config.toml
experts_per_token = 2
d_expert = 64
n_head = 2
head_dim = 64
norm = "rmsnorm"
positions = "rope"
rope_fraction = 0.75
attn_scale = 0.125
parallel_block = false
init_std_up = 0.0395
lr = 0.00183
beta1 = 0.95
weight_decay = 0.16
lr_head = 0.00715
dataset = "wikipedia_en"
Below are experts of layer 2 (counted from 0) of a mixture-of-experts language model. Rows are named router (the router's row for the expert), gate (a neuron's input weights, with its number), up (a neuron's input weights, with its number), down (a neuron's output weights, with its number) and show model dimensions 0-127. Each number is 128 + 32 x the weight over its row's rms, rounded and kept within 0 to 255.
Before each expert's rows: "comes before" lists some tokens at least twice as common just after its tokens as in all text. This comes from a sample of Wikipedia text that the model never trained on. Tokens count by the router's weight.

# expert 12
comes before: " ", "==", "-", "2", "The", "==="
router [126 131  98 101 117 125  96 145 193 127 165  90 113 139  97 141 168 127 135 172 152 160 107 151 156 133 119 127 163 111 184  98 114 121 154 139 117 126 218 198 147  85  81 144 154 184 122 102  97 155 131 110 141 149 103 165 125  65 119 112 156  90 144 157  73 149  99 148 124 102 136 147 103  97 160 134 152 101  58  77 145 110 190 121 139 162  89 183 141 143 105 143  77 100  96 184 126 136  46 136  83 153  85 192 148 136  68  67 152 189 124 130 116 117 110 142 136  98 149 116 104 135 134 119  89 168 147 157]
gate25 [132 155 145  98 149 124 157  99  60 106 147  87 164  59 163  89  50 139 130 191 107 133 169 138  65 110 106 159 153 159 188 144 161 147 102 119 125 105 123  81 154  64 136 169 100 105 115 141 167 141 120 171 144 144 109  97 136 142  53  91 119 102 178 148 111 143 157 172 174  96 103  88 130 137 114  91 121  83  92 144 145 154 165 170 167 189 173 132  90 105 170 107 165 147 129 144  92 134 119 104 146 149  75 203 111 130 113 129 163 154 133 139 112 149  92 158  99 163 142 105  98 149 126 172 187 138 141 115]
up25 [162 111  92 105  93  90 134  88 170 112 130  87  89 117 173 118 104  69 136 143 193 153 101  63 159 147 131 126 148 175 160 122 173 121  68 135  91 125  92 121 130 171 127 160 125 124 139 169  98 129 147  58 130 139 175 107 133 156 108 128 195  74  93 137 106 137 170 125  92 192 138 135  92 109  98 138 109  68 113 156 150 166 137 106 151 126 127  72 165 169 138 141 162 112 148  89 177 122  91  85 179 116  98 124 113 136 130  87 130 146 115  59  87  94 171 156  67  81 175 134 177 139  93 118 137 115  86 141]
down25 [144  96  99 161 141  94  96 109 144 112 149 164 144  79 126 162 134 143 172 132 150 128  94 122 102  74  10  90 125 134 119 134  71 115 118 144 108 130 118 161 139 106 174 121 110 122 131 152 146 118 151 137  92 156 108 119 142 146 140 172 104 103 101 138 105  99  55 127 109 138 114 205 119 157 139  93 105 157 157  81 117 115  98 111 112 110 134  72 173  94  77 149 158 149 166 154 165 171 135 159 180 129 156 121 186 135  99 149 141  98 154 137  95 157  54 163  91  69 151  44 192 142 158 126  91 145 140  88]
gate26 [128 141  31  53 131 191 100 118  89 101 137 101 137 116 132 173 132 136  99 167  83 140 154 120  93 142 106 164 131 113 123 105 145 176 116 143 128 172  87 138 138 149 136  62 113  94 144 173  90 100 133  56 138 100  80 101 110 143 120 158 106 126 122 101 154 160 104 203 147 112  68 121 138 139 196 147 131  76 107 122 176 119 193 136 114 164 148  94 131 131 131 153 109 165 120 105 125  95 102  91 171 134 120 163 176  80 101 118  96  92 119 123 155  76 175 133 132 158  70  85  56 113 157 115 136  92 140 132]
up26 [119 137 118  79 177 166 132 117 117 151 145 135 122 149  98 160 124 120 145 106 138 111 155 171 185 201 112 125  62  95 121  83 131 156  94 140 163 111  68 157 130 144 162 117 205 112 115 133 123 138  69 129 137 106 119 164 127 232 119 103 109 143  67 121  94 104  89  90  84 149 132 157 181 140 164 192 132 153 161 109 137 170 130 108 152 105 143 165 155 149 128 153 147 138 128  88 148  65 132  75 105 143 201 166 166  67 126  77 123  90 107 107 152 150  69 145 131 158 106 136 102  72 124 105 147 157 129 137]
down26 [ 48 149 165 137 147 169 138 154 168 135  72 155 119  82 141 152 112 101 115 139 171 113 114 131  97  51 139  92 124  98  76 143 135 148 143 111 162 114 164 105 143 158  87 100 122 143 161 143 117 141 207 160 106 136 139 130  99 111 111 205  67 136 125 160 138  92  76 118  83 109 133 125  71 217 110 119 114  75 107 174  87 172 128 133 125 116 116  73 118 149 138 117  84 120 118 167 130 160 118 169 125 136 108 120 119 130 150 121 115 187 156 128 111  92 173 181 115  67  88 158 130 148 106 109  81  50 132 113]
gate27 [116 127 124  77 127 120 117 114 164 169 172 106 102 118 109 134 125  89 156 112 127 148 122  99 144 115 142 126 161 134 151 106  53 109 185 170 135 112 233 168 169 176 150 151  80 169 141 174 135  96 122 124 179 116 126 166 148 139  63 112 135 122  65 183 117 141  96 112 157 128 156 131 108 125 162 143 190  99  86 103 142  93 111  97  69 135 127 135  82 165 111 150  77 115 130 148 116 144  92  92  85 121 132 186 162 156 102 112  95 138 171 160 113 188  82 116 184 104 135 154 120 130 168 131 121 197 149 189]
up27 [136 105 161 109 126  98 137 109 105 208 105 115 160  93  71 111  78 116 133  81 138  96 164 148 130 115 142 128 121 107 138  77 141 144  87 129 118 109 133 141 164 118 151 113 144 123  91 121 145 125  56 100 114 209 111 145 149  48 160 165 160 113 146 118 131 165  80 157 146 136  92  91 119  85 119 155 122 145  60 102 194  90 142 116 150 163 146  99 181 114 167 110 119 161 137 140 180 130 144 167 129 126 114 156 116 105 118 110 149 107 183 206 109  93 147 125 141 128 237 105 169 124 151  63 162 167 110 114]
down27 [106 106 133 118 104 140  79 167 135 121 118  82  99 105 103 132 118 125 125 153 118 135 136  22 111  89  90  80 219 147 108  97 175 179  99 128 174 117  89  91 126 151 122 144 105  77 138  95  88 125 153  92 108 108 148 192 137 145  84 173 110 148 125 116 137 111 108 159 148 197 109 147  94  80 157 154 133 140 111 165 143 133 134 174 192  97 126  57 117 101 124 125 127 124  88 129 102 112 116 152  42 144  94  81 137 136  94 184 137 104 159 132 151  78 143 149 158 149 116 184 117 178 161 148 142 116 176 142]
gate28 [112 111 125 135  53 170 111 132 118 130 103 120 157 125 129  82 146 101 126 215 119 159 122 172 176 104 112 122 117 171 121 104 151 129 119  70 204  93  68 135 215 127 145 161 122 139 126 124  80 156  60 102 192 118 109 155 155  98  52 121 108 126 117 136 153  80 131 166 101 120 115 147 127  50 128 101 205 108  93 180 112 149 125 124 195 152 106 128 126 102 124 145 150 129 104 187  88 114 135 123 174 118 114 142 122 129 123 153  99 123 196 137 121  72 135  99 176 132 117  88 156 142 133 125 106 140 102 115]
up28 [145 141 168 136  98  90 110 115 109 138  75 143 174 156 133 125 134 115 157 174 100 112 135 120 136 115 102 121 159 141 125  79 142 108 133 129 167 164 141 126 160 124  91 153 166 159  75 103  81 109 117 141 177  93  94 159 137 134  92  91 121 194 155 177 112 134 124  36 122 179 127  89  82 118  85 201 132 144 220 181  89 211 113 193 106 129 100 114 110 120  71 118 168 167 162 135 159 127 131 171 127  93 197 134 117 172 136 121 123  96 135  89  68 148 157 121 120 118 126 117 150 140 117 125  79 124 106 100]
down28 [128 146 151 132 133 183 153  86  92 154 144 173 184  95 120 135  75 131 141  85  83 110 139 149 147 133  94 123  88 157 112 147 117 119  85 100 134 100  81 146 154 167 145 134  89  96 147 157 110 157  60 176 150  93 136 109 167 100 149 107  84 105  99 170 128  95 148 117 185 192 107 142 133 127  85 158  98 166 139 146 131  89 100 133  84 161 125  58 139 164  83 174  92 124  51 113 124  99 180 155 169 117 137 126  97  76 143 132 126 170  64 106 105 119 148 109  95 177 105 165 140  71 111  79 120 182  80 143]
gate29 [ 88 122  74 106  79 162  97 136  88 148 172  90  91 129  70 176 224  93 146 154  90  39  96 181 112 122 107 153  75 139 161 128 111 114 132 126 124  99 139 203 131 107  82 113 166 171  80  90 110 135  89 148 154 111 136 162 151  86 129 129  92 111 109 109  74 141 104 115 126 150 130  99  98 134 190 175 134 119 188  96 108 112 147 174  94 139 105 172 172 101  88 135 117 148 119 136  78 154 114 146 206 136 133 174 124 140  89  71 137 140 131 109 133 121 127 157 161 131 126 134 129  92 125  77 107 138 142 132]
up29 [140 157 137 165 176  53  95 149 113 175 107 130 108 103 114 121 167 185 101 160 103 143  90  86 116 124 118 125 133 173 208 118 121 165 179 117 155 177 106  65 108 192 108 103  66  78 136 119 129 145 105 160 129 157 147 136  77 117 184  97 103  88 125 125 173 133 144 122 153 136 141 115 174  72 158 106 185 144 126 130 125 134 106 113 149 166 100  99  55 140  69 209 157 118 124 108 170 131  71 138 125  96 147 146  98 171 122 140 128  83 110 178  87 170 151 136 132 149 140 153 132 118 102 112 103 187 125 138]
down29 [134 177  93 175 153 155  99  96 135 155 115 118 128 143  97 175 126 151 105 118 142 125  72 116  78 127 167 177 138 131 186 148  77  86 157  93  71 123 183 178 128 103 107 183 112 117 119  44 153  61 121 100  85 196 132 124  93 108 110 122 122 142 186 115 120 114 104 116 125 135 104 104 200 100 147  97 104 166 107  66 172 154 174 128 128 121  79 135 125 134 174 181 139 111  91  68 144 105 155 123 143  80  80 138 119 118 107 133 109 114  66 149 108 124 128 114 126 143 182 105  76 143 150  70 127 162 140 130]

# expert 14
comes before: "-", "\n", "|", "′", "ol", "eral"
router [ 96 202 162 134 114 164 161 124 147  82 168 145  98  82 167 163 125 106 120 139 130 103  95 124 152 210  93 118 143 117  81 100  93 116 167 126 123 137 118 106 127 108 148 126 160 144 141  86 107 176 156 148 140  92 103  87 121 152 175 131 141  98 145 131 106 145 175 158 156 108 116 179 136 142 170 155  88  72 119 148  82  95 177 191  93 134 140 169 151 138 112 138 120 134  93 134 117 105 107 158 110  93 139  95 181  79  98  99 215  64 125 101  81 203  94 118 123 110 117 152  56 110 130  82 121 110 181  96]
gate17 [122 169 145 149 145 164 168 115 127  81 172  77  83 130 182 162  89  68  59 101 100 148 100 166 141  93  87 121 123 155 158  83  95 105 116  71 122 110 138  89 166 104 124 102  90  83  94 110 125 144 126 105  75  90 126 111 148 134 172 161 158 198 159 173 135 130 114 133 109  89 145 147  72  89 175 155 105 142 112  86 133 123 111 177 178 157 120 156 110  92 153 156 142  77 133  90 160 125 145 194 213  94 119 191 117 138 116  83 140 108  95 131  99 141 139 127 137  90  84  91 117 125 110 124 183 141 122 143]
up17 [115 148 105 104 149  86  41 141  91 150  98  84 143 155  72 124 185 170 181 126  98 120 160 135 122 142 128 152 217  94  91 170 112 121 145 145 170  68 175 119  68 153 128 103 169 135 102 116 104 175 164 157 125 106  85 133 169  76 128 146  72  94 149  95  77 168 104 139 149 136 114 112 120 117 120 106 152 123 164 136 138 100 111 115  88 104 113 122 209 149 130  85 127 162 121 171 119 140 163 107  64 100 138  98 171 100 141 148 145 161  75  87  95  95 106 114 119 150 165 150  98 160 175 163 109 132 135  84]
down17 [118 176 125 109 120 173 155 195 103  72 131 159  99 177 122 127 103  91 132 100  96 105 125 171 116  98  75  87 146 161 114 113 155 122 138 117 145 108 127 155 105 127  61 146 200 140  77  84 139 144 168 107 147 183 164 114 140 105 148 158 146 133 192 116  77 120 141 190 151  92 175 141 159 149 159 135 101 116 119 109  97  91  94 120 154 137  96  83 151  92 169 137 147  73 135 181 118  95 170 167 113 144 115  67 109 108 109  46 151 130 106 135  95  98 139 102 107 176 125 148  64 116 188 154 173 114 168 113]
gate18 [170  93 154 128  84 126 158  98 212 106 103 162 156 120 138 172  72 154  64 103 126 121 129 118 140 197 121 124 112 154 152  76  85 151 148 112 105 117 134  56 152 169 139 151  77 133 134 141 125  90 110 146 148 124 114 117 167 109  98  86 121 136 190 175 135 106 118  81 128  84 115 106  93  96 121  67  82  74 141 229 143 137 110 146 141 123 182  96 124 154 144 127 164 156 101 109 101 131 107 188 153 108 159 163 150  88 106 123  89 146 145 105 103 181 133 120 143  75 114 151 123  73 106 172 175 123 159 123]
up18 [130 137  91  93 107 130 144 122 151 118 144 131 126  87 146 185 129 152 144 136  83 158 124 159 162 141 122 123 156 201  93  99  94 117 153 145  83 137 147  80 151 133  75 143 103 123 107 129 161 172  92 174 153 129 132 144 134 124 173 157 153 107 141 101  72 101 171 100 213  92 124 158  77 131  74 140 106 140 211  92 149  78 113 130 127 117 159 139  65 180  94 142  86 131 139 109  87 152 175 141 144  59 167 166 103 161 124 127 135 103  44 121  92 154 105  87  60  95 131 137  78 153 152 112 130 134 171 125]
down18 [107 120 120 180 150 132 138 135 124 114 132  85 118 122 134  66 126  98 145 148 121 135 161 133 108 196 145 163 113 196 156  81  92 159  55 122 114  63 171 140 166 166 169 159 152  89 138 111 191 132 115 114  39  78 123 157 107 114 126 147  67 176 119 149 151 184  93 128 112  93  65  45 110 142  97 125 169 128 129 179 115 151 139 126 144 112 156  99 165 161 129 122 143 121 126 113 102 151 131 152 136 107  84 122 110 164 144 133  90  72 216 142 127 143 150 166 143 123  98 156  98  73 158 140 123 135 127  87]
gate19 [138 140 111 125  93 169  77 164 146 112 112 102  72  64 112  95 165  31  82 104 139  73 130 102 126 171 115 129 195  81 115  96 140 127 176 114  97 141 112  95  82 167 122 170 139 111 158 175  97 121 128 146 182 108 121 111 166  76 101 110 122  51 190 116 170 105 143 118 109 142 129 145 130 137 131 134 136 150 127 127  96 146 120  78  63 122 128 146 123 116 111 173 112 158 130  96 163 147 125 123 137 123 132 150  77 219  93 138 143  80 151  99  58 160 110  81 179  67 116 128 126 142 112 138 115 150 149 146]
up19 [119 111 114 104 226 179 105 145 130 162 142 159 159 143 160 179 147 139 160 164 141 101  79 198 133 144  87 108  97 142 101 112 109 104 122 209  90 158 155 124 181  82  90 112 153 120 164  83 116 156 173 135  96 171 108 140 120 135 122 175 130  89 133 188  82  92 165 151 171 105 104 150 103  79 136 115 101 166 149 173 160  83 120 109 148 106 168 149 120 101 147  72 104  95 103 146  96 141 146 105  92 134 127 123 149  84 108  96 120 149  97 152 154 150 120 192 127 144 130  96  96  84  79 125  70  78  95  97]
down19 [167  84 180 121 182 146 101 102 145 117 102 142 116 149 140 198 159  92 102  99 154 102  88 178 153 132  71 115 142  97 163  95  86 120 126  83 127 154 127 103 114  91 124  84 123 123  93  74 105  77 140  65  96 116 126 114 148  61 137 116 165 136 112 143 152 101 134 144 157 162 129 155 189 119 243 167 147 159 128 128  80 149 160  98 118 201 179 196 157 138 133 128 201 183 163 119 154 152 120 133 143 124 115 125 107 106 140  99 130 116  94 119  83 142  92  76 122 142 129 112 145 114 110 145 107 134 167  97]
gate20 [148 127 138 128 177 148  96 121 162  92 164 155  91 114 175  90 129 143 139 118  94  81 141 182 148 120 121  89  92 139 159 116 106 117 128 162  86 150 139 143 146 161 142 142 101  88 168 104  92 153 150  90 146 139  87  86  88  53 170  82  90 109 192 151 171 127 160 127  88 120 144 141 114 155 165 120  91 131 166 156 106 109 122 138 211 116 150 154 100  98 165 165 129 124 129 172 115  73 121  43 110  24 151 127 142 156 104  97 121 149 128 100  91 181 152 109 143 149 161 111 170  95 198 136  92 144 145 145]
up20 [197  59 141 149 115  81  95 170 160 148 128 113 130 173  80  71 161 145  87 156 100 157 173 110 161 137 132 144  99 150 121  74 143 151  76  96 143 151 131 145 160 127  40 132  89 120  92 149 123 108 161  87  96 137 139 137 169 109 105 120 130  78 157 157  83  55  97 130 119 144 125  45 111 152 138 135 106 145 124 103 124 130 132 108 193  80 145 142 135 118 114 168 163 128 120 121  95 184 127 108 119 181 118 169 119 185 156 132 132 116 157 110 124 141 217 114 105 124  89  98 156 135  92 115 110  72 173 165]
down20 [165 160 143 133 107 124 119 122 114  89 123 114 103 126 135 178 113 124 129 143  82 174 133  78 154 178 135 151 120 159 135  70 124  65 139 121 141 136 121  66 138 120 118 109  80 133  84 174  80  56 107 132 104 121 146 175 158 137  94 111  85  71  60 127  96 130  89 134 132 183 133  97  94 162 134 121  82 157 146  89 144 117 126 121 160 139 121  50 106 167  79 151 105 151  78  98 116 142 106 126 123 105  78 126 190 140 174 141 100 108 115 128 114 185  88 168  65 109  79  96 149 163  82 133 115 136 108 216]
gate21 [148 157 138 162  50 154 122 109  96 162 154  95  81 118  97  51 101 120 158 122 114 110  94 151  94  74 114 101 193  99 124 115 136  67 180 131 173 116 135 136 153  70 137  80  94 108  90  87 132 147 142 165 145 105 156  57 122 134 153 168 101 110 155 158 140 138 159 159 147 112  91 118 116 108 154 151 105 184 110 131 110 141 143 159 148  90 124 177 174 121 185 119 148 128 143 109 175 204 115 168  97 122  86 131 129  99  69 116 121  60 130 114 121 131 128 154 162 105 124  97 123 153 115 114 121 177 136 226]
up21 [138 150 156  96  42 146 151  96 148 118 129 105 123 112 127  89 106 131 118  97  70  95 118 186  79  96 136 107 121 102 149 178 180 115 150  91 130 156 110 143 180 140 140 129 181  50 125 106 133  82 125 101 128  94 199  98  92 125 131 103 106 113  78 110 146 140 130 116 113 145 136  82 175 109 106  97 120 166  63 177  98 146 152 141 126  72 139  98 100  62 161 119 161 197 182  90  99 153 170 120 117 110 161 162 145 124 109 160 114  79  95  81 156 134 167 209 137 165  94 153 143 136 100 129 112 118 144 122]
down21 [ 88 139 135 109 127 109 106 151  59 127  62 125 142 148 175 139 200 166 130  97 172 110 116 154  99 144 142 126  97 168 126 133 130 122 121 127  62  89 167  79 177 117  87 146 172  92 139 133 142 138 119  53 164 121 141 123 125  75 141 135 175 129 132 148 141 222 133  85 123 159  73 177 111 144  84  61 167 121 112 162 177 150 132 103 112 147 123 179  90 107 107  91 120 111  94 132 114 150 125  95 138 134  83 168 131 158  73 179 141 119 146 165 115 172 148 198  97 142 114 160 168 156 124 190 147 132 140 120]

# expert 8
comes before: "\n", "-", " The", " He", "|", " In"
router [124 194 145 149 152 173 143 146 157  77 140 122 116  94 189 112 123  80 118 118  79  93 122 135 126 188  73 111 132 137 119 138  92 109 133 135 101  86 113  96 115 113 129  79 110 152 160 136  94 154 109 139 156 115  66 117 158 121 192 145 137  44 169 150 132 130 180 148 180 107  71 213 183 172 152 151  86  99 130 174 113 104 189 131 158 142 130 170 121 131 142 151 103 132 129 166 145 129 123 103 105 112 136  81 102 137  84 107 219  81 136 133 116 176 129 130 149  71  97 124  89  98 109 112  95 110 160 108]
gate35 [ 68 185 151 140 172 139 146 115 132 112 170 139 123 109  80 117 175 102 132 100 178  98 141 172 117 162 147 128 170  70 110 105 132 133 160 229 168 138  97 176  86 133  90 121 121  99 154 130 106  70  95 106  99 124 143 116 119 172 145 142 122 103  97 160  97 117 112 104 121 113 119 130 158 105 159 169 125  53 100 106 113 105 170 109 118  66 117 127 156 149  78  88 129 116  88 142  77  79  78 126 112 141 117  84 237  97 153 110 113 160 116  73 112 105 105 150 114 153 145 115 135 111 172  96 158  75 115 116]
up35 [120 109  89 104 183 131 106 110 128 128 123 137  98  83  79 141 138 138 149 180 116 133 113 149 101 134 134 148 179 154 152 149 146 107  79 135 143  84 121 139 130 172 153 124  95 137  43 101 114 149  69  80 178 151 116 173 122 124 145 142 164 142 129 153  86 175 128 146  72 152 134 109 140 150 167 185 160 113  84 145 139 144 124 101 102  84 151  39 199 140 145  69  57 163 132 158  90 158  44  73  57 168 116 163 177 116 141 115 140 136 143 120 118  79  98 132 156 122 146 146 164 114 140 159 115 118 136 147]
down35 [131 117 137 134 190  94 100 190 143 134 113 113 140 141 168 155 137 148 106 134 136 108  78 139 147  94 149 184 110 151 138 106  90 124  84 140 132 101 179 139 113  73 187 105 189 114 158 132 213  85  92 116 143  88 150  95  69  59  95 101 140 144 162 132 138 166  65 107 137 120  77 119 120 148  78 128 181 151 153 128 106 146 130 150 120 157 102 144 133 113 110 106 120 111  86 107 103 159 137  88 142 111 146  84 135 113 166 151 165 109 202  92  76 171 123 159  68 182 119 116  82 128 181  78 181 121 146 143]
gate36 [101 152 103 102 138 105 125 115 132  93 124 124  25 139 142 101 112 112 134  73 139 128 166 203 120 145 130 123  97 152 100 176 173  97 142 162 131 119 119 112  96 107 118 113 113 149 101 116 124 179 132 141 203 166  91  95 142  90 150 189 116 139 119  75 104 175 146  93 170 118 140 146 210 181 160 120 128 149  83 130 123  94 106  92 136  89 129 155 153 169 163 217 110 119  93 116 144 122  79 107  84 146 119 127  84 107 126 118 172  70 159 141 127 134 112 159 168 154 175 107  56 171 133 150 108  84 137  90]
up36 [ 66 133 189 158  99  67 109 170 132 135 130 137 126 134 181 112 106 117 139 120  99 113 130 107  99 154 127 139 134 123 181 117 126 143 111 154 156  97  25  80  63 121 154 106 147 148 170 153 132 122 130 122 195 125 158 135 154 139  99 140  81 126 160 111  53 136 172 117 164 103 118 148 154 129  77 103 163  98 122 154 132 189 146 178 107 167 123 149 141 124 168 121 163 133 137  47 167 167 158 145 120 100 221 150 198 145 127  97 132 121 113 128 115  57 116 128 141 147 170 128  88 146 143 127 150  75 112  95]
down36 [ 75 129 112  78 247  85 117 110 100 127 174 126 127 133 161 120 108  76 119  84  62 169 126 111 124 171 143 147 115 130 103 163  67  97 164 121 126 125  27 136 123 150 158 113 140 148 101 146  67 122 188 116 159 132 108 148 168 187  85  86 123 105 138  83 131 143 125 157 150  87  98 142  61 108  98 123 117 108 109 148 139  76 181 114  72 124 111 163  87 157 124 142 129 112 127 146 117 171 128  85 104 122 137 155 133 166  93 148 117 137 146 175 136 139 147 139  92 145  82  91 133 127 178 172  98 132 135  88]
gate37 [103 130 105 177 148 144 103 118 136  97 146 152 146 125 175  55 199 169  79 125 128 133 121 136 174 100 122 118 111 215 130 100  82 117 119 146 153 158  97 180 123 135 172 120 162 130 129  85 132 119 177 157  94 107 110  48 123 134 134 109 131  84 179  75 168 126 159 155 127 116 157 153 187 166 131 175 150 137 119 138  92 156 191 168 119 133  69 165 127 121 139  95 199 115 130 107 109  47 127 172 128 129 163 113 160 133 118 114 153  86 193 123 135 173 117 124 178 135 158 129 122 148 133  85 136 134 153  66]
up37 [133 175 126 123 105 160 130 127  97 122  78 144 157 141 191 103 160 163  40 167 101 108 188 122 146 128  91 131 112 148  90 192  98 142  71 150 120 123 105 118 131  89 153 142 138 100 120 125  88 125  83 101 128 112 126  70 137 146 198 149 107 127  78  48 156 116 161 167 190 138  94 139 195 147 157 167  62 128 110 128  94 144 145 146 100 115 155 107 119  97 130 119 130 127  99 137  77 100 104 148 141  80 155  92 139 120 108 155 151  41 143  95 124 160 146 189 137 140 110 143 106  81 100 123 109  63 135  92]
down37 [140 106  96  97 100 117 130 149 129 118 112  94  95 170 161  64 119  82 114 189  65 112 125  77 121 131 132  58 132  56  97 128 125 129  87 106 105 139 110  63 159 141 101 122  87 124 120 181 119 128  69 150 151 128  97 155 103 120 143 200 151 153  68 123 166  82 214 123 160 146 113 124 166 159 125 130 116 166 115 152 143  70 154 102  85 112 179  94 113 136 127 163 124 181 144  85 140  97 100  96 125 138 111  87  87 150 155 209 133  77  97  84 138 107 172 136 141 129 124 127 117 119 101 121  90 144 163 165]
gate38 [ 87 113 114 110  86 196  81 146  91 135 153 102  92 113 110  81 137 101 157 145 125  98 103 145 119  87 156  79 126 141  79 148 155 124 112  76 161 102 108  99 197  81 114 246 173 123 107 117 109 109  78 124 116 173 145 148 148 121 158 140 163  92 121 131 129 144 143  90  83 109 117 140 112 109 148  92 128 101 116  84 135  99  99 111 134 180 147 137 154 142 138 133  83 126 117 105 141 104 134 182 101 139  76 138  87 153 106 118 211 182 160 110 158 148 167 149 118  98 132  71 114 133 113 210  77  83 146 159]
up38 [136 146 215  97  99 122 161 118 156 115  93 162 126 122 119 153  63 112 122  59 117 108  83  89 106 175 167 171 130 125 126 122 142 126 164 127  88 108  89 165  71 157  76 127 109  82 176 125 170 185 191 188 120  96 127 115 102 105 161  97 103 119 136 137 147 141 122 111 160 146 146 161 148 140  86 173 128 126 107 163 128 176 123 112 170 130 108 107  59 125 111  91 138 127 129 127 112 134 156  51  80  71 152 108 132 128 130 179  87 109  76 114  65 110 153 133  93 172  93 166 139  98 129  91  73 144  99 154]
down38 [130 132 249 163 160 102 167 175 141 116 125 116 159 113 127 166 125 134 118 139 113 179 106 127 116 125  57 109 107 113 119 145 104 176 163 159 127 121 137 122 122 108 114 123 138  42 115  73 138 112 153 166 111 104 125 130 198 121 164 140 137 183 111 164 103  74 138 133 167 154 137 107 116  90 147 120 181 102 111 154 163 151  73 160 109 184 147 156  83 121 147 149 155 104  97 128  92 192 104 141 190  91 127 116 158 117 115 128 117 146  88 210  96 156  99 124 148 107 137 146  68 122 188  73 133 104 111 147]
gate39 [ 93 138 107 122 132 135 143 136 119  84 151 143  80  83 160 160  79 112 125 164 143 123 122 115 157 201  98 114 136  62 116 111 132 129 221 165 136  53 108 139 168 116 119  85  86 147 171 147 120 140 118 157 101 167 132 128 129 165 105 159 154 111  77 151 137 129 116 167 116 173  85 205 140 156 196 104  62 148 133 113 118 123 131 132 120  95 153 138 161 113 112 134 118 115 105 165 135 123 105 164 123 111  51 120  94 210  82 113 201  47 120 107 126 126 177 100 105 109 121 145  81 125 167 116 137 139 135 104]
up39 [121 146 111 124 140 182 147 135 113 158 163 156 113  78 110 122  73  80  99 143 159 112 143  78 119 131 109 126 145 121 128 101 151  96 142 140 155  70 120  77 119 133  94  71 128 149 137 132  94 116 140 118 159 144 161  65 116 143 121 127 148 136  69 100 143 107 118 114 132 203  34 173 172 216 139 170  65 142 161 134 135 132 197  93 106 113 149 124 110 135  83 112 113 150 126 176 125 159  86  99 109 125  83 149  93 158 128 114 217  79 130  73 161 105 141 174 144 157 159 118  74 123 116 171 143  98 137 150]
down39 [144  65 186 151 140  98 182 132 111  70 134 113 147 122  65  96 183 138 133 129 132 139 108 135 127 141 187 135  90 167 113 128 161 141  84 100 139 182  96 139 129  99 115 116  81 106 153 104 168  78 155 119  89 184 151 143 125  99 162 170 122 142 109 169 145 111 120 109 122 105 105 119 141 147 129 127 100 131 120 112 167 133 137 105 125 138 195  46 116  40 104  89 158 107 143 115 100  99 148 156 100 111  71 104 148 144 205 177  67 178 193 144 147 102 112 147 120 172 130 133 150 122 108 111 187 101 174 169]